Experts of a small language model.
Experts: 32 experts in each of 11 layers, 64 GELU neurons an expert, 6 picks a token, a softmax router.
Below are experts of layer 4 (counted from 0) of a mixture-of-experts language model. Rows are named up (a neuron's input weights, with its number) and show model dimensions 0-255. Each number is 128 + 24 x the weight over its row's rms, rounded and kept within 0 to 255. Numbers have three digits each.
Before each expert's rows: "mostly gets" lists some tokens that are sent to it at least half of the time. This comes from a sample of Wikipedia text that the model never trained on.

# expert 31
mostly gets: " had", " were", " has", " be", " but", " where"
up1:144174153088133171136164109130091116109164120158163146110075137138127124077113128159163116103102127107164131128145113096132162119135117109077138109156114169085156098102136121137126115131116107116161078164102144147104122117112083130166149112136149108129178126159113115177121144146150151122125134132120132092131105135136125166141107098138162146140104134153157178129156076110192177149091117161101115140144118105169084096147132100118148122132101124116157083076093112149144148142169136115136113125105110095138117115128182098096150136123135140167147158096141120131114122132132146134139177105131166096099111161116167105086138106146109134142121133146123096095147151132125138131122130113150125096118148108165125132155107100133102163119101106127143109135122174136099114104125120
up2:094098178142135147126141162104126147124177110161091144123146100163075076118128181125130139124139134130126136165113132146100073168155110112082120129155115163183152108105141157152136128127149109146117143145135137151105091117117137117135159110177137134100148105102130106104116160164121143142140083110137135156150114123125113092159145138150081172104121142100128131127114105147105118176117141141141167141159105148100138128113121135136146160146114131113135120080121096128117151125156134132119131128137100110114141143131090094111118106118112143099136111123094128127121111161122144147146123164117148076149108189124153152069117192113094173137117103131078140128134142093159157113094110110107130120132149122107117120132140118150178143103123095082169103105163159114153132100094174
up3:153135171186092134131134118084159073125122144150094177116140111097117118133112106117141113119127119151117125127114107139120142139169129158106143120148145138092059111144114110165116115084137131145160093161104124115122117141135138147104071132145126109117102113146121114136077171144126133115120123144137116132143089092163148092175118106108116102105089099079133109117076131175136122104088118134104157159151152096143145146156131136138152105122156111146092113148113103124163173126155129139106101161160203094122110172156157124150133126112147118128138137134128161129105153142130125138131134139182100148129081163109153131138119137144143126150112113152143161100099131120122077140145144114126141133121159166092189154118136128104099098169155134124120148099136084114129144151116095

# expert 13
mostly gets: " |", "|", " |\n", "\n", ".\n\n", ";"
up1:177157156137148139117122146126141145186097147167134098128150126169134088134124164119169138088163108140113133129129158086141129089085110168134141136133139147160085081106100095125111123136156143114174105176110122080080093131142105097152155147131134082104108128130097124173106196144131105083135149112120103146166162126142131141132134108124100113129145118165126096148077144097106104170129153204133119161089116118091125135123144159114085124145156115122103142138140121157114100127118101123155124156121131146122112137134123093089108127137120109122135155147169141138170108145073155112128150100115123106137140109129124115150118075150177109120134129155142164081095125139137169133162112112127148110107134119114140131142116126146150116078126131127101136144113147121146126124129101
up2:118108172086088143116126170199110111093131111111132135158126108131120083102148106138118162132167119127117145143152131133120143136117117135160163149103150115137111122180121133134125125143133118132125163120108110070091172110114118075097111169117137124109157146125137086148123096127119117102144150139156181164113142091130133151141144115125166161153140122161130128183126132152165071116091108160136117125133097108119102123122121125131110133159154150134154173145128093113168098098180112147117119109099102126133141125114143136103127123103205138088099112134121204136159124096133068139121115197148164135149102113159132137105156113136158181087117072133102150160136113127149126100121120123114124108146117142108109099118124119114138122139142131126102128133134119119114125139108128
up3:144108115214127105109138131125155114143122127125131114104126124117082060127056126131150122122109159129156124115134119118088125110114145113100084138131163137151121118161126171135143145166126133197105142176152143098127163148132151075158143151110094141115120124108151092161139177112169152101137131150151125125151152116126100133089147116113135114186144120114121125129158146100131096145128135148129216111095132107132126118131108146170130122131106102148157137119142163123145157147143099116135095114094102092120140126148172111134142155124135126145116119120131124095145132141148133118141158109161170106143127136149156097119158079089131144091125133166130120101125128157138119105173150087109135117161138149116131113118073155126097123089150108145109109157117090096108131127121086

# expert 10
mostly gets: "\"", " one", "\",", "%", "==", " Total"
up9:107149132170173130146150147200137098126137112110167101109152119152139128118125177110110121118132149136131095129120141124135136148101132058145123120124109149141132115110104178111092127109110149090155124153118140131157091133129134147152181122094140139103111150113078113141109115176130113185134189097124167121094108143103162135085094114164147155109147103131129081157131095119129161094162138122151135128121148133139195123091184159158141151118088135139116127133130171148137137098122103114127142135124097104078161113057137086107104102144136096120126152121105093132141152126142115167152133104115135140128158102171144100118124123144101136119128150153131131107160151135152132115137164134140098118125108107109149111135126074118108122105075126113120138108112146117139112107162139
up10:123134121131078151132123143069149136133136157117148091159109138065081059118088174114104101121119138145152139129097106120120141118133123113140143148105155136141121118124150082140137147135139144178090081163057181133097113154130158110122094138169140099165093115138134094137141135146144171107128117125166107144128115151147134143120091142120154080124115135124102141127146107145105109126092159088146112165173116100144149175103160163130122129133131052140147139159138097123091157121123136128099131149146121096143130104123091095168116111137152094143115117131137135097114131154171134141126102117198110144118112129111149117125130123174114136117154147137125129140122168145132122101120154144135146140119163130136096071165116148092160133158143127122138131108134124111092114147127151
up11:079111141121132091120099109124110159152141147105099135125141134138113104132120154109085084142149139105176150131158153142125123160144114139135151123143169097136143109128112159142104110108130124132101121139161134165102104151121172103137113131117123146131119150125135151138104146153120143148092093081149167148103127122149091089163132128168123124136136140123141079116099141093100118120127108112124124152116119148077128125193130142142135130111102135133123100121089145152111149195122109128113103126146122136143128133134114079105161164146120129142114090143165133095044132152127107072144109141159156107113160145137123238133141138131157125133152137126106057107151112141108141113147156103119136131084141074104104141138163153142098159121150139145149123111145171116128149133121128

# expert 9
mostly gets: "_{", " ar", " pro", " al", " mar", " ro"
up0:091125139130135113063146141155150116068104118137139169127096077117150109118128132123094133135110090163132149129108118185093111138176100109122171135110114093096087114142133149147139134118107119165130179156154191137127132092124122138139114133119138123136142130116137139108136119147131137086134126112136122123137143125120086137139132134144108150092158147121139141133148141160110110136097134072144129110186107157113106172146094173138119116107143105125124158107093098157105159130114159085121151143146138125105119173160098117112138082134132136143122156153146130115158118109139144154148085124185141129091106162169133165117080123120111096112135129149124154112145192095090114096118125128122121145139141156140143112176102160083140121104121134162107115134090194129150121110140105
up1:108135145167104105134155162093127140106089109154130103141121132103133139182124076133110124090127083152131124172139124155148147088133128100154105161143149125179106127141146152138114103168127112133126143142109106158129140116140117126143136098122189140141113104139168151080125151116142149153168124102124079091086110173110110152120155135089110100079141152155157126129151106140127144167099159191102122177146110126118167147096136135102156102131159094109142112116120146119117131155132133119120133100152144144104168168128117150114108132094135115118111131112161108132126088103157121125068172125089122088166121143135145151101123128099166149088098132123112160131107115138128095132121121118164087095117137141106164074126139105168094140099132151144125100168153129157149129106132113
up2:126107172118152086139106118151133113083118122143152139101155087149143159119123126149110153116146121123163148099109131092155132124130204091120172151174198129138112089104139147166143081129095130077150186134129120125131047094102101163097114133126094153128104140111130126156184112100124112115171164123130166126086133134153106093112140121125088157136101077155101134162133135135148121135097160107187139161144155074133101127119104153129128144126113177117160113144144151139141136140132159110125132090144129132139118145119103141098144174149127109133181138137116114120103129141110136127152093170127130114137136125118116123152124164096113097143130129128140172125117123116103118133064085133117111134124134085126156122112119114120149128120126134139096149115121136115134144116152132

# expert 30
mostly gets: " of", " to", " with", " for", " in", " as"
up1:088152106141121125129112104110117132169119119154125125075106137105106083092081182162128127172115128156149127144121080177139123136119103129157092150114143116145156137122129136130115139124165093146133171118146145128141124129149132115113096107141166121100137127163111117109091074124139088159130160126161120126153119133122170105094097106144142135204128085113148102116133138120118142154159099182120124091134141150094144133136100120113161104150117136156172136124147110135091134109153164121115107138113141146119148079147150135114089147129067066140120119155134139135103146117173182115087151141128134118148112164105105147121146098139099131127095175132156106140082163136132122144149121106101156130118098106105117159151117107079164097123144122144136111123136152147169148163142126
up2:131112143158129130090132146106113118119126146119138121149135154127100128142146081140129136134125143142147107179138125120109127158124102167121173075097117112105134125112140189136109101129137112091102140154136138111131142115098141123094160171153149122134118125140113145089133110132156139122133126126138125095098151153137113119070159149095074123115132163138095146139130170111112111104125126116164199119104107095169139130114096127147128144114137119197158143069112138145149124150095145177144130103128143127113102129104162185107121100113168114131098166101176147126131115125161158160102130152108103156168144084125129140153139133138134136090068082139106142105097135121127156107154155122116151127075152085114140142085151131128130148103123143123106126142133147125080116197125113
up3:151119128148080154117160143110154132146141118097103104171162096127149137134071093139145110118120082124114122137125130114120159102136134145177114142145135207117157163157114128120143144117101151141112138166158135114101154162152164144098099113114119138130112110191167059114125162125137105146126155113126151118131171111113136146124141109111097112122112137124109114165114184121144128095113130117117189129118192133108137138143145122142087123133121108094066095170092138138146093136130098138119091121098136097152164083119126151127152083152135096138107099116120159117121118136139127140106137104145076135164193155141161154129142142126160145120146106116076131101089140124123133144112126105112098146153146137160121125136135111132122128102133096131100136140114070105158135123139141

# expert 22
mostly gets: " such", " other", " those", " working", " being", " many"
up1:127125122146148130134096172123067166093119131124114090147110149107129126127158108082124152118182134143096132125133134114137168151134145135121166119089121145122078151090142156088102138093148132114137144126091143094146131141133136137097130144117169138127133108120111152144143129119139094125101114092134156130109063125107103101174160109176133163121170126106170126092098156144123110142146174183140143108087137163074100110122138150113141126169168112153137132118129129166144123171123149113156143114150147107147140136078131149168114115091126121120144130137106118137104176121144092122136149106147125141195125117089107099153128153087117105161107085116123135145100154094146132171115125123125087148107134075105123120111073159103099128151149148135111114116137148142145129151150150
up2:127112183164134142129126142110155164184141136114094113163140091155128161119126108133092126124145100179121137166109186093118140117134117165063123122139118125182133152161141122116131110149165113106113152119124141068070155121107140114105108141163082140088155120140100116115147147116156124133131123145125168133119139131095151078164145115143091128096144109117098159099143135133170169158083135101141107127149145164155168137141151161150125143091125123171156140110102103105127117129144155136099149171162103147109131093135135122178146129068089143143137109112136112178088091094143132140085124148122114140152142146121128133124160131100105109134138131134106114099119124139123107136132141084148091132145145130110110126098152115138127125144141099171112107143109128092103146143084109
up3:120153155212138076121155119106112115108106133130132089137090114159120120134111082143153116151147148126143105127121161091112134137124104146174113108094158100157124133115121139135080158143159149091136144180138168135148139131112117132122073129116141146162132137136099148132115083152132114097124138142136143123101124138148136138151086133165121099115126123143124101130123205132109144131156117071142119158132143126156112146132146174156118136112126130171143154167126123095159104119162123099117134169102137145144097142129139096154126115073121125109124143158084101192119121155146139111092115082158182135145119125134095144119172116104138118113126106133154147061133153092140108097115120122159104172138077094104154097124123105155115111124131132153089121125154107154120124119120140

# expert 26
mostly gets: " Alex", " Ha", " Li", " Kar", " Ros", " McK"
up0:143115117101131123157156092145105130128152168124143143139076139142111137173158122088122118131107131139188137140090104106171116076130164134088155127113139113140091131095117118143091093127116135136135157113120147129136109098120106186141091147127180166154165174110092127162126104102118091161168141184148112108113086153159140117095144145158107134146157125108128137109105172111164111137101123120116096137155133076140110116136131136134104149122109177167130089157073135128114147125146115113116109092133083130116156150087151116127098130132198125150136111106102149122154138092144137136162081127151112122142133132144174102118132108150130134146156122132142091110080158165148134154147100117088123127130157101116121159111107126160117138139108119111161114124099122107108118143149159
up1:141153074114127114143165141136112156149104183128142116128145130142162143128110124131110139127101097089144141130102146115175164158122199076132085120131148113102154151075144104167140133110090104099154117113123128126144148128182144159168146135114125130140159124089129133097164122144117090121125101135139163111079136142150132146114111141131134128103087118140142132119099102144120103120126120166150124152120122136131135102081119092134105122119123131199105149159148132115083162078154108106109107077106166136124121130173155149098141107147160135169127155115147145118155109094097077121127139094147158150064137118146150120165135089145159129149127139169144116120096126138123113123140146145131115122099098100139154115164128140143110187121111131127153162112155127127080104134119105
up2:150125153142084161128114136142092119184136109117127115193130126150113135143109136119147164184138146162169115115144159107146137134133117139107155127151154098150112178112131115154127149163097137132119142087124138107120128117109147124123079138094119121118109141116118130138108125126140154148115152169147128093118107090144111160131107155180109147102138131162053144108128132146105135152107106106125129168145088107113145133136142124102132135141115133143161140083100133093142158185132139087108101099130132126086109105089123139129133137127118086158106114112170167108107126115121125131078145110115183154101157108131149116098197134130094150135136145145156112122148128123161104191129152126117120135124115131090091142070147193133140159087113167137113098154122129127086142141120106

# expert 18
mostly gets: "'s", " new", " American", " its", " main", " w"
up0:169111136137155108132117128166150123127165131151127125087127132110110114142105112149125153092126140096155116068134117164115149118108136135106161102152140145175122112105119122140147157113099140096137173121144112104108080131090133139145097142110174168096122134111107125169124163116118142128158138142120147151098068155150145109074121160118118144105135097147145139147147096110165145144084203127101115129079134123099084109153112131138072132178101143097111101119134114108107170134118104105114128103134131135154143073136138157121123104141129158109090156115136126165120119121111125151175127139155192151110107148104132124126118107135129138160170131130138128150108100126141156109106162137107162127101093083127101160107154137092115162145154092139173158107127098169130130126138152
up1:141161154116137165109132138158069112109164113121153097136167134142121109124161142101169079091146125145097099144141138143119119125103142107135157121135159177134106136116112136141085154135126142107177095107117128124164093146123098176132141118147120131119102182118115095147117131123174149172128127107087171141121110143098104138107175097164165131118135108115148127127105140127155113148144151158140126095147131126162114142108121126141137134141122103123146148135118130113141165125132112104143145136066142119112118122140142132118186133119124113115146194119081087125146108092142129118124161109134165103150109138084120097157179116102104129142123134161177136100097088114200089077111129132128160130118133067140106112114121108140118127122092129123093130178109095160143101137111143
up2:110147142141161105156159100118116128111160129145136119153122107094093120120103130138132109109139136183097134093126176099121112075165174156115121125100156170119102085163094114135105101140165153132094120139129085169160084132160129123151100136152152143117122096110123133127124116094136129130072104146098182091091110129138117117108153181161114150116146147152139114117124098125121121122153097099132080153136141166100120154100095110112131125154167070081114160132075110124138158123101132112136176143130160130128129127129142089120152127152115102181103114181123087151158112114104120134115120162130171167122149116136163112106138119149118128152127094161122151143145161113141106101106147169148142148159156150131126120136131093164160149125125098112149108132096113117110132139142148

# expert 8
mostly gets: "ers", " team", " University", " States", " State", " City"
up1:158122159176171111077156087105137118142110125156130099118106133091168098151127116160103132122127118147131127095140088168150157162167121114144159082095140140126156112121139151169136084127087088097174132123212159139119110157118124131148134133107116115152118116110134137142146106114108086134096115143126065140116087101091175116084110149118138123119082119138085098124132142116144133161159131145157126139113099143118154171159128126122137110139156138184124161106102189115108103132122081088135139102144138170106128134148119113113115108160167113088128128132105140154141133109106159124107184149109112123118144123146167136128149109101147095101148152155120163108145134139095128136178138122155080116127142124134141130105130134130132142136122166140138090128105100141140105118109123
up2:097148153165125090120192130099147093121125096153127147157143144080136175096093087142108128159082158121118124167131129092158162163122141118128136079162158136112145125108134120134109050150138121119092169092123113125174122167130112148127146132132118108130108132135120106111124130134132100137133145163163160095117115090163138108090138151137133115109125107143154148159127125125105179179171121171141134122116104147169137099136129116100125165080144146134124091144140140146114143104123130055139070111143132127157104103136133066134123130146164132102117147121144098134134171130162122110151132180146126142103122127145156115103106111135132128129141181135088144122159128091130172143144112150154108132128111150118112083092148094103137104145094152118130128127107125132129126131157117
up3:110102141153161148118155173157086114138156156164146153125118112127147172160168140141103129157127112098146140111106122123130139093100148123130154084094100035060142166126126152131157109094115091128122160187136110127099089127186128187157122146168115125139143154103145135129160135101107116092138095085097151108150119120097152130110103100108128147109123148121108169156155116159146157146097129135095150104162148127122156121123130154093130092161130093126152141094115119104101160094135109133145106134146124141127121146119121126152130094117146136143114136116155110172093084094139117111102137123170119121102115097101091146112134127153144131109144119122163130145113133147126122084122128083148114179153082135121111138110141151144133145130159153146151117175149120128108140151123138

# expert 28
mostly gets: " David", "ie", " Michael", "ano", " Jim", " King"
up0:108154114138122102123117126151200094141093138121108134147106145129152145152132111170193109126110096140143149116119127112150127121116121144119179100123122159134117154153173122107130089107127144166098156117134149124116185119166101142091129120115112106161129082174130140101124168143135129126144130139119172116139133097169113119113144121148130066154143144129135151135187150118105168151134131097145146119122140151085095133129169118151126125096124115091119146110168123121080145147145125108152135104126093179091103083095141129150121094125144182083170115153152147140094147131155113152152126104110113124126145110169147123141084138140102150154156133136097090146119109109123152107179131105137155148092120112101120106153128107140126144134091103114129145084122176105122081101133105
up1:140153143112116137170107139097085101140128118126112127080139167100110098111103111134138134146111090142157139132128126112118101137151140139150154134154111173120133155117145138135171153122155197111178149117114159143132123096151150102169150158136170112128143116146208136117134124098139094100184140109109123117128107144134140147101086110146135068086080060127114062102144113133145141119119087139142170127123134119114139120093130100167107138154133142133123142103133147130125148128152070103100138129146147091149134127121139126145147115142105135137104126125106135186100145148119112120144161113137129108091135118177104139093171109149132116172202100119146116152100154099104123141121103118111112141121139130139154169135138151135119151121132108130146145136118091170085110112157112
up2:142125165186152152135105083116123136151139138136136131104164145149179149171175135169126090117084125156156154071137098093172148147156163115127136095086099130121116118131154115121131118154074112112138163106117144133155129135097154111153115129170106119155125133152110130156097110116106126126109163127113105123136098181143136131114103151118143170108139152119128114154128138166125149136198135144139136132104124102116144097119151101111148083097116115129149098086146149141103120122139100136107101095126160149103118107144129109113119119147123121135152126070103180137137124125131154090122132143119174117102101136135092141126177133154142099063192140153134113138111151127123111156179125121104123088138126101137135133145103121146095114120109162144093134144103187095130098135118120

# expert 20
mostly gets: " part", " out", " there", " made", " that", " over"
up1:127141127129084101097166149149111124139100173126148172110120156135183131110104097087159083093120094138147135105106136137129130114148134118109109087141127133108122112136155117112105096100151103144186114112149171114088136175126075192084122120090138099133102177157173160147137143144139127114115134138151129109119140095126153117123083141121136126122130140157147092132150103112117090121097144173110102101132141087134116148160127104091117108096100113122101168142135108130142112115153117163148128131117117117121122182117143106146136127118124100118093184091129148153119130119154118158137191158122140142105087134102147160167157119132168109081110094150157140128128091147138121160140152132136126141102139115112161147142122137120120124121135177135104168138139103161100118149175093
up2:151123150125114159095140123123148143142148107107118130115106123098147079141103104100109145112152111161099183155080106097151116158098109137104098154146108103123076098126172132150157151133172131155111178100139149121117093116129163169137158110149097106123130139136097128130137177163155118136144162114106136115131101087102101129150124151145147115114128069110172168120153126091149171159135148107175118126146117131154145111106110102148094159160135103103135121130137076085123201132146091132139143142134113118151126148164129131124106081147132098082133120135144112124131159170137139163152086157122114125114112103110154142078152116137076136137104125110118147143102189136131112131115148097115089140132147114145121111105099115106151137116162140130141115132129155153156152089149133
up3:182104156173161112146125108147120118111147177170135134136150105147164133086138135149120092173112170123139086152089143116109140122133137115104116154144153082100097131083160126147165130135084154155141128125151146144097086125121130149158110087140108142125121091118130105146137114133128133150165141141112126104203142139129121082148154160174136132158133094102100146153100104080114138112121116116110144113148117152114099082134097147131084099142119143133151146145134137127138147145144156111117127099128172141114098109128145086136152116138080121146121093095104111114151103121119100138151117141146132131095166089149100133125144138161139137144159137171096104117143163122126101140137096152124109136141124080114098166058130125118153147153136106175109107150134093100105105126181147

# expert 12
mostly gets: " —;", " |", " −", " +", "%", " ±%"
up9:074150088161157108103134128119191107139118122120167121099141133125140104166083106134140115079105127149133128090134161103140122120112144151096146088073098147157203155143115097104143100108142145144103119096146080163145153178127137163097095157176141142131166145107085127133147122130128115119090129153128167166113110105104113186120119169130109151117128148078149096126121143120112158123139091112137132121114144141129140130130132105156159107146143104124120171144114116124125161089072112113184101117110145146086167141128145117131150098134153111075116118173149117129117111109108126139165145116153108136111155127116148099118125134137126135133096144106113142103132147114148104119199104165121124143129118136137155092155112123157122138128130146155114145098142169114117160125145115
up10:172098181155126146139128134131201140116157174125116109106165163126145153109137129098109147102164122132096113159092153141124136155141158111113142118139164127100129137100131117122137105140139125118115146108096124130074134178167121139153126060137087129129136146113115097125149148136105106119129144119130094166115130127132094132164161091137157133123134122141086108151098144107147150149152144097136148121151132123119106185083139154136128108136136139161130112129118167170124136171159168108121120103121128123165095079102127118073145120122144141113068131148117110146084134149115111125174115124094103206140102151115159136149124154126111145096141102100160127153154124138146127081175136140114106140082125108111120142100145088075127106142152129123134102119106116113090138125106151
up11:112162132195105123155119128167123177130083108103150105103176166109111102143096135108090159133120096120135096148176119135108131131087081106145143156116139117122133153121177124125131111133126124135129131116174131146181141127093148163129129159154129144110092146097122174150101137156103133112163123139116128127080127147144139119144128106101146153141131155168118094143091131125116171114093136113134137140090199095119132126132145154165157135128112120104118117102159189135125149090154097075122100113123123172128091150144145118139103111195098129112133105113107157102169097147135103125148139132142117130102144111121153148132096101091148122122104155111126084090122112150123127122131089126126091138128127136106134140100108178100100158119104149149131123168113127160119124179148128

# expert 25
mostly gets: "|", " |\n", "\n", "\n\n", "==", ".\n\n"
up9:123107154102140140125135112167137158161150106131125101122105112081144152166138114130098111126059110143140167118132076138152119109150148122107154107096113089106119155116161127087201128101085158115135198101130117142130128122079164113116115150140114185143140108136131116119115070129075102121112143090114132165142158160140146138160141128140174151129159140119144125141148117150115135125172144146196105131105111109145140142121137093125143093143125128097146132153133139129127133117113126113091126130134118139143112082129099164113149158126157113125145122118144133120136123136119134121102085164091129124151125154154147126089140103108147160125158093124091131098109169143146149170101122123140094073119095143108106128128157147190082139136163114178157106127124108104130100133152128
up10:092109135162080105118157124175134151137121124116155157150115147143121085119132101148102112107100132136116150094100124109111110174098105051162145089133114096119137141179102137116126088143077138136169112110126108190137149138088147148153110141099144141118084122115153101132078155079104153131082155104171142137135085113147140152092066125133112146117155139116119135123153138137138118148123122168150127150126144156115104158110111106152111115127140145142149129125123143113145126103098158068088122116125126145104124122130142099119155140095126153142167122152140133119140143150143148111127164121164165097159088150156137143144148099107136120120142127154117100097163151149105120157153177161112122123135150122097095158134148150143148143129133118107142159145113148153082087082166112
up11:072075181149163094127133147134153176104081171129128086131122102094104106136127102125090108128135131172103133103129133124087140148143163155102124153123132090116145135146139155075117105127124112123104142124130130095149162128133166109135148124096128140140162112113112140130128106142136115134128129096141118133059056146071111133160143123117123131116118105151144129124126151130120137167126116100143162176148130121141169114074161127109140174130128111141115143095148143128110147135170144123108102149127092106125098098126188132132155131146135149144124089133161051132112157126155145143173122136124161122151137139141162189114191120153114132125134163168139124108147116129136157113134099136132123153126131138110099132141077130095088109129142141087134110139116159113119088133131140